Experts of a small language model.
Size: 12 layers, width 512, vocabulary 32000, 145M parameters.
Experts: 352 SwiGLU neurons an expert, 2 picks a token, a sigmoid router.
Below are experts of layer 9 (counted from 0) of a mixture-of-experts language model. Rows are named router (the router's row for the expert) and show model dimensions 448-479. Each number is 500 + 50 x the weight over its row's rms, rounded and kept within 0 to 999. Numbers have three digits each.
Before each expert's rows: "comes before" lists some tokens at least twice as common just after its tokens as in all text. This comes from a sample of Wikipedia text that the model never trained on. Tokens count by the router's weight.

# expert 2
comes before: "\n", "-", " The", "==", " He", " In"
router:528455485583498550545462385520512374516482512459494609474504520597480466535494502407536447584466

# expert 1
comes before: " |", "|", "\n", " 0", " 1", "=="
router:451424478481508479446521505445467488501420389498448540461428493497575503446476586460508541526500

# expert 8
comes before: " the", " his", " a", " to", " their", " that"
router:476418459484475543532501552485538430426516470517455534500496528480601467428483552463551421562495

# expert 4
comes before: " |", ":", "born", "See", ")", " ("
router:510457428479513460490469493462526428467467485483521442425476532602605465445461516481500455512475

# expert 17
comes before: "-", " century", "|", " population", " district", " District"
router:453505521412455543548473565577509493528440462568552514443460546488580521488465509547491550579549

# expert 24
comes before: " ", " 1", " 0", " 2", " 3", " 4"
router:525440446532420489540437516563512463549419438499479542465497500532489530496598469417483539455457

# expert 13
comes before: " of", " to", " and", "s", " in", "ly"
router:523506458533477515484551488615495464467459520555522588456550547618565567547589577486552446573641

# expert 6
comes before: " |", ":", ")", ";", " series", "present"
router:512418527514536527538434565474437495475507510548553498486475506524509460462447590429534581464499

# expert 18
comes before: "\n", "-", "=", "|", "t", "c"
router:544498484588493499485518397509504533436601505566445568317452490493466551506495486519510502587469

# expert 20
comes before: ",", "'", " was", ".", " and", " had"
router:595481501445512625488558455464496494456555558478524537379461561557548417541488602394465531575550

# expert 12
comes before: "\n", " The", " A", " University", "The", " United"
router:509474505504520509479398493516571472580592478581465554490554502613537512402496498472527510612583

# expert 28
comes before: " that", " to", " a", " the", " as", " by"
router:470461462497479479495466529532513499485555514537579489422490533601524451486556522480491555535540

# expert 30
comes before: " the", " a", " be", " their", " his", " its"
router:470454494446532515420506603524572441555539530506481527459437477540510440502486534427538545460518